config.yaml
d_model: 256
experts_per_token: 8
d_expert: 32
d_shared_expert: 128
normalize_top_k: false
routed_scale: 10.7
init_std_router: 0.0389
norm_eps: 1e-06
lr: 0.00281
beta1: 0.95
beta2: 0.95
batch_tokens: [32768, 65536, 131072]
Below are experts of layer 6 (counted from 0) of a mixture-of-experts language model. Rows are named router (the router's row for the expert), up (a neuron's input weights, with its number) and show model dimensions 0-255. Each number is 50 + 15 x the weight over its row's rms, rounded and kept within 0 to 99.
Before each expert's rows: a language model's description of what the expert responds to. This comes from a sample of Wikipedia text that the model never trained on.

# expert 20
What it handles: Consonant clusters inside words
router:39 48 25 63 47 56 40 81 36 31 40 48 46 39 22 51 59 41 30 58 42 34 27 53 41 45 19 55 55 67 38 46 58 54 47 24 58 60 44 56 43 56 69 27 50 44 24 43 59 48 41 65 60 79 33 43 49 39 43 27 61 46 61 46 75 66 41 72 34 45 39 59 74 23 49 39 44 46 58 23 65 43 66 73 44 58 43 45 52 57 58 31 37 56 67 66 64 57 27 33 25 64 49 32 75 55 54 49 63 48 70 63 84 75 60 44 41 64 66 54 64 59 26 32 59 58 73 75 71 47 55 47 40 46 75 42 35 58 38 55 72 84 41 62 33 35 46 86 36 78 50 26 89 63 63 50 49 39 43 49 57 41 48 71 56 58 34 68 51 55 45 01 48 43 42 32 46 32 21 69 73 61 63 56 52 72 27 74 83 72 77 43 37 53 64 61 30 59 33 37 33 55 54 50 32 35 48 56 50 69 56 55 57 43 41 49 51 65 38 49 58 43 24 49 30 70 51 61 73 59 39 34 44 64 33 62 30 62 48 31 50 60 46 77 70 68 43 48 42 18 37 52 61 47 42 58
up2:34 55 31 74 48 57 44 44 46 53 57 45 68 49 32 32 53 43 45 75 31 55 43 31 32 33 40 65 28 42 42 45 69 50 51 45 44 66 52 56 37 42 46 37 57 63 43 46 73 65 48 50 53 60 36 27 70 40 46 40 38 60 41 76 51 22 31 87 52 46 51 35 64 36 63 69 54 83 47 46 59 72 40 48 78 73 51 53 35 35 47 55 45 49 41 70 46 59 73 35 37 53 47 58 48 57 57 73 43 60 59 46 73 68 54 42 52 30 38 49 52 85 30 67 74 52 24 58 47 49 62 34 68 43 50 65 38 75 62 54 39 79 26 40 46 39 55 44 41 57 65 61 85 39 35 39 12 62 40 62 41 28 18 47 44 78 64 47 59 73 45 53 38 54 59 59 46 57 27 55 52 50 75 67 63 41 35 45 62 19 48 71 34 60 29 21 26 62 35 74 48 27 38 19 78 24 55 59 73 50 81 40 36 39 34 56 61 52 49 55 52 50 23 61 42 39 52 53 68 70 66 56 72 38 41 62 76 67 42 24 31 60 50 68 47 33 67 32 39 44 35 41 89 71 40 28
up3:66 62 57 34 59 49 44 62 23 32 28 70 44 46 62 50 66 48 33 30 56 48 33 59 46 59 34 31 36 23 75 50 63 50 56 58 47 56 36 54 56 66 55 54 39 62 43 46 35 75 60 53 59 76 30 55 57 68 50 55 69 49 56 63 34 55 81 54 29 34 25 38 51 51 35 45 26 48 30 51 46 48 58 52 42 65 67 57 57 27 63 37 60 78 41 67 59 47 43 54 68 51 60 40 55 64 30 34 49 61 85 38 45 60 35 61 28 49 53 67 39 37 74 17 19 26 53 46 37 66 49 53 29 39 86 35 63 55 46 61 47 64 55 70 26 25 36 29 41 48 58 47 45 60 61 68 24 32 58 64 40 65 24 45 75 53 43 37 50 33 42 20 43 51 47 56 59 28 09 43 35 73 48 29 39 56 40 57 61 46 38 56 64 59 49 47 33 69 73 73 52 49 44 11 69 55 39 67 54 38 70 73 47 57 38 28 86 62 49 64 49 64 33 63 55 78 20 58 46 40 45 49 38 61 51 55 26 82 74 42 65 36 31 60 54 28 42 74 36 62 76 48 42 17 44 37
up4:22 45 48 44 63 50 80 62 46 39 23 34 58 58 34 69 41 53 47 54 63 52 61 39 11 53 24 38 39 41 78 75 43 51 44 11 36 46 65 62 21 35 59 34 49 56 49 68 57 42 66 65 71 66 68 67 45 57 53 58 50 35 54 77 80 52 57 31 61 28 52 49 52 22 92 28 53 33 64 59 54 41 67 18 51 35 24 33 75 65 54 27 43 67 46 61 41 45 38 34 17 62 47 30 59 42 27 56 63 63 61 64 74 40 61 45 73 67 26 45 32 38 40 65 62 32 28 47 56 37 51 53 28 10 58 28 32 23 52 40 65 79 57 65 46 34 41 48 32 56 26 28 60 42 69 49 46 49 52 52 39 49 50 45 28 53 38 62 44 46 51 57 60 67 51 70 63 52 32 40 47 46 47 63 61 55 37 42 44 40 70 50 64 71 63 71 49 37 58 65 52 45 58 51 72 16 45 27 50 38 24 51 52 62 27 48 45 62 32 40 48 45 74 60 35 48 27 50 31 72 62 46 54 41 56 63 36 62 41 23 22 59 44 64 61 27 58 44 61 53 41 50 62 18 34 44

# expert 0
What it handles: Place-name word pieces
router:72 40 49 74 40 45 41 50 73 63 75 83 53 10 52 35 39 58 57 29 76 35 41 35 33 67 18 39 67 28 22 36 22 79 76 70 44 23 38 62 50 66 66 52 72 62 29 31 66 35 74 25 56 50 51 38 30 32 67 26 45 28 61 61 52 45 43 39 24 49 47 61 47 44 66 63 40 23 73 48 62 52 65 30 54 47 67 74 38 73 51 38 52 48 39 36 52 65 31 47 34 61 44 66 32 29 51 79 52 74 45 49 35 46 54 28 43 31 69 28 25 57 36 66 54 62 59 53 33 56 50 51 58 42 51 56 32 31 39 55 83 36 27 46 73 57 41 53 29 61 63 51 43 37 35 65 43 35 52 53 41 65 48 41 41 57 31 57 37 53 54 50 76 32 71 62 23 40 54 73 62 36 45 36 18 58 61 34 54 63 46 40 29 69 73 69 48 54 49 78 33 64 35 78 65 39 50 62 71 43 32 38 60 56 59 57 69 39 29 47 54 39 45 55 38 28 45 64 36 51 67 30 56 38 23 33 47 54 48 67 52 59 59 61 48 74 45 36 58 43 37 23 49 44 51 45
up1:47 53 81 58 59 43 49 53 68 36 47 65 59 51 46 30 70 51 58 32 68 38 25 53 31 33 11 52 65 41 28 17 52 42 55 71 58 60 45 15 66 44 47 39 42 39 41 55 39 69 70 64 42 40 28 64 58 53 28 46 43 42 36 38 61 45 58 72 39 63 48 31 15 40 46 47 33 41 57 59 61 61 66 36 35 44 32 71 43 55 77 51 41 45 53 57 54 68 47 77 70 54 31 55 29 48 15 73 20 44 25 39 58 53 47 54 74 54 43 50 60 39 66 48 45 59 29 65 29 78 39 63 73 35 63 06 27 76 40 32 65 50 68 35 45 53 43 64 42 44 64 85 55 46 49 59 60 51 36 53 40 60 79 43 46 62 63 68 41 65 48 49 51 49 38 43 53 46 73 48 55 38 38 56 56 44 39 60 56 75 61 88 35 74 35 57 64 11 31 64 82 51 32 61 47 22 54 43 45 65 42 64 38 05 44 74 35 47 54 63 71 47 54 43 72 38 59 49 43 49 61 35 39 40 48 64 63 34 48 39 43 33 53 47 39 50 53 51 40 22 62 22 76 50 71 53
up2:19 44 49 47 64 57 41 41 72 68 49 53 41 41 62 33 57 52 62 16 45 44 46 48 38 58 18 34 25 47 51 52 78 54 27 53 32 34 69 28 75 41 75 49 44 76 64 44 29 35 35 47 63 45 38 28 52 43 34 44 61 31 68 64 36 78 39 47 33 57 30 80 32 23 71 72 60 62 76 43 74 52 74 24 64 45 60 35 45 74 29 39 46 33 36 34 52 78 85 46 51 53 74 59 42 41 46 66 32 37 44 52 65 49 44 31 56 51 29 43 36 51 33 30 29 62 38 69 33 85 33 41 53 29 30 75 50 27 42 47 59 56 45 44 49 46 57 70 63 42 48 47 68 50 38 75 60 28 53 47 79 40 75 42 50 05 51 48 48 44 45 45 43 44 78 28 37 69 65 52 53 58 49 41 48 25 60 35 41 47 44 68 44 63 56 56 28 32 70 90 30 49 61 48 60 58 33 48 53 20 37 57 62 43 55 45 60 23 66 53 40 34 27 50 32 64 30 29 44 49 71 79 39 45 37 36 39 42 51 47 38 45 45 75 46 50 43 56 63 44 60 41 47 69 39 56
up3:60 29 58 62 60 52 39 52 49 59 50 74 65 50 38 47 44 33 45 24 53 26 38 20 41 66 35 65 35 58 35 60 33 28 26 30 44 63 56 63 21 39 35 54 68 35 76 58 68 53 56 14 38 60 50 65 71 46 27 30 44 52 77 22 65 30 76 32 40 42 57 41 62 37 53 51 49 31 44 59 55 53 40 35 58 35 52 50 41 68 39 50 43 57 24 45 62 38 63 73 42 45 30 77 46 51 40 51 45 59 48 38 49 66 48 25 84 44 29 67 38 73 59 52 42 40 57 37 04 43 42 40 18 38 62 37 46 76 40 25 69 62 57 62 51 33 22 25 52 52 40 43 64 78 45 62 56 29 63 57 28 26 56 70 03 39 60 72 33 36 56 50 31 37 57 65 52 57 33 65 80 48 54 45 71 23 50 43 54 53 60 55 59 79 62 29 32 44 37 66 41 51 32 43 68 88 47 54 40 39 67 57 56 68 59 33 42 73 47 39 77 63 57 53 42 56 59 63 63 59 33 45 59 68 44 62 41 59 40 59 51 63 37 36 34 33 78 43 37 64 60 30 66 55 59 44

# expert 9
What it handles: Mid-word consonant pieces
router:30 33 28 44 23 52 29 43 74 41 65 63 53 58 47 67 56 62 40 63 64 31 48 50 34 70 22 51 55 53 31 54 58 69 63 56 57 47 33 58 39 62 68 46 46 43 66 34 53 48 22 32 24 62 60 47 53 43 44 26 41 68 21 77 23 38 48 61 20 54 36 70 59 49 46 67 45 49 50 49 54 35 61 45 52 48 26 68 38 70 58 36 29 67 66 44 21 80 24 66 37 55 58 60 55 74 40 80 44 70 33 23 73 53 76 49 58 59 44 56 57 70 28 43 20 63 63 64 57 41 67 49 27 53 40 63 39 36 42 73 49 29 75 45 64 36 28 45 44 53 28 52 62 50 65 64 67 50 60 69 64 26 79 65 33 53 36 68 23 65 63 33 59 61 33 74 56 44 23 66 62 52 57 42 52 61 63 43 79 47 76 51 34 82 48 75 25 34 53 67 55 51 53 42 32 44 37 54 55 44 61 51 35 49 39 36 31 45 55 46 66 46 31 58 31 33 47 67 49 71 74 31 46 32 43 44 39 44 72 25 72 59 49 67 29 79 58 32 47 37 28 29 47 60 61 64
up1:58 81 40 51 39 57 41 40 56 42 71 33 72 24 57 49 47 62 97 44 45 39 30 62 58 44 50 35 50 26 35 57 41 46 41 49 65 35 72 60 31 57 45 77 64 58 36 38 26 67 56 50 77 70 44 42 21 75 48 30 47 65 35 49 45 55 64 60 53 58 57 68 45 47 78 32 58 48 69 49 49 38 53 36 56 33 65 45 60 34 39 66 49 79 17 32 57 55 52 65 36 47 43 51 51 37 43 54 36 42 27 49 54 31 56 29 44 27 49 76 71 35 30 62 42 53 31 49 56 68 44 48 49 29 57 49 41 51 56 42 65 13 38 62 40 62 56 26 13 55 67 51 58 33 65 51 60 60 40 41 53 29 53 30 76 38 67 39 30 51 28 50 48 45 32 84 30 69 50 74 65 24 63 33 46 27 38 39 68 29 53 57 25 76 71 84 45 24 56 69 58 49 55 35 60 56 64 55 68 42 77 59 46 45 37 42 70 34 56 63 34 41 52 33 34 35 48 30 74 69 55 24 73 59 12 65 62 58 63 42 56 40 63 58 63 50 33 33 56 75 62 56 46 73 59 31
up2:31 59 42 48 26 38 53 45 36 38 38 53 70 52 81 37 56 17 24 47 63 53 26 59 25 25 36 66 56 81 38 66 43 49 34 71 53 53 29 57 63 39 52 54 46 35 66 54 66 62 45 84 67 26 41 47 70 62 50 39 41 62 66 40 54 51 78 61 45 57 64 48 37 19 27 60 53 46 53 45 43 53 27 57 40 38 38 50 49 16 42 84 55 85 56 60 42 56 67 69 46 79 47 62 44 70 45 29 66 41 58 50 52 47 61 55 22 71 63 44 42 50 60 46 49 66 76 57 65 82 35 32 63 78 52 12 34 54 72 41 52 45 54 51 50 37 67 38 78 43 57 64 62 46 40 27 47 42 63 70 71 37 62 38 37 48 47 52 57 47 51 78 40 51 50 56 34 55 43 37 62 33 71 45 51 37 52 65 78 28 75 60 56 49 31 46 25 47 58 60 50 21 68 58 62 71 14 53 39 57 52 60 44 52 33 59 46 54 47 70 65 56 55 76 38 55 53 46 68 34 30 55 64 52 60 24 73 51 84 41 53 52 48 48 29 73 56 19 36 47 14 47 82 50 51 41
up3:33 54 50 37 51 52 77 61 62 53 48 41 24 59 23 49 61 46 40 26 28 40 58 38 61 78 41 57 50 47 51 44 29 37 51 36 66 84 35 43 54 48 68 35 59 49 60 50 36 41 46 60 60 73 59 35 50 66 65 25 54 56 49 79 43 57 68 47 55 57 48 51 57 16 62 52 56 24 25 33 57 88 27 39 55 42 61 57 52 86 48 49 61 54 40 54 74 39 55 43 56 60 61 43 65 50 48 57 45 40 40 15 56 33 24 36 50 73 69 48 48 39 32 65 55 56 07 44 62 48 55 73 44 06 63 36 35 34 34 53 50 45 61 74 51 56 76 58 43 48 36 53 41 28 68 55 91 40 46 72 41 62 74 43 49 43 29 41 42 59 60 42 41 61 45 46 72 24 57 42 56 54 78 39 47 43 53 29 61 50 36 64 45 42 32 43 53 60 86 81 46 41 57 82 45 48 57 35 63 55 48 54 45 63 51 58 42 45 52 52 26 74 41 78 14 30 47 50 68 63 69 40 19 59 24 19 26 52 56 43 55 54 30 48 18 36 57 35 42 67 58 54 35 51 71 72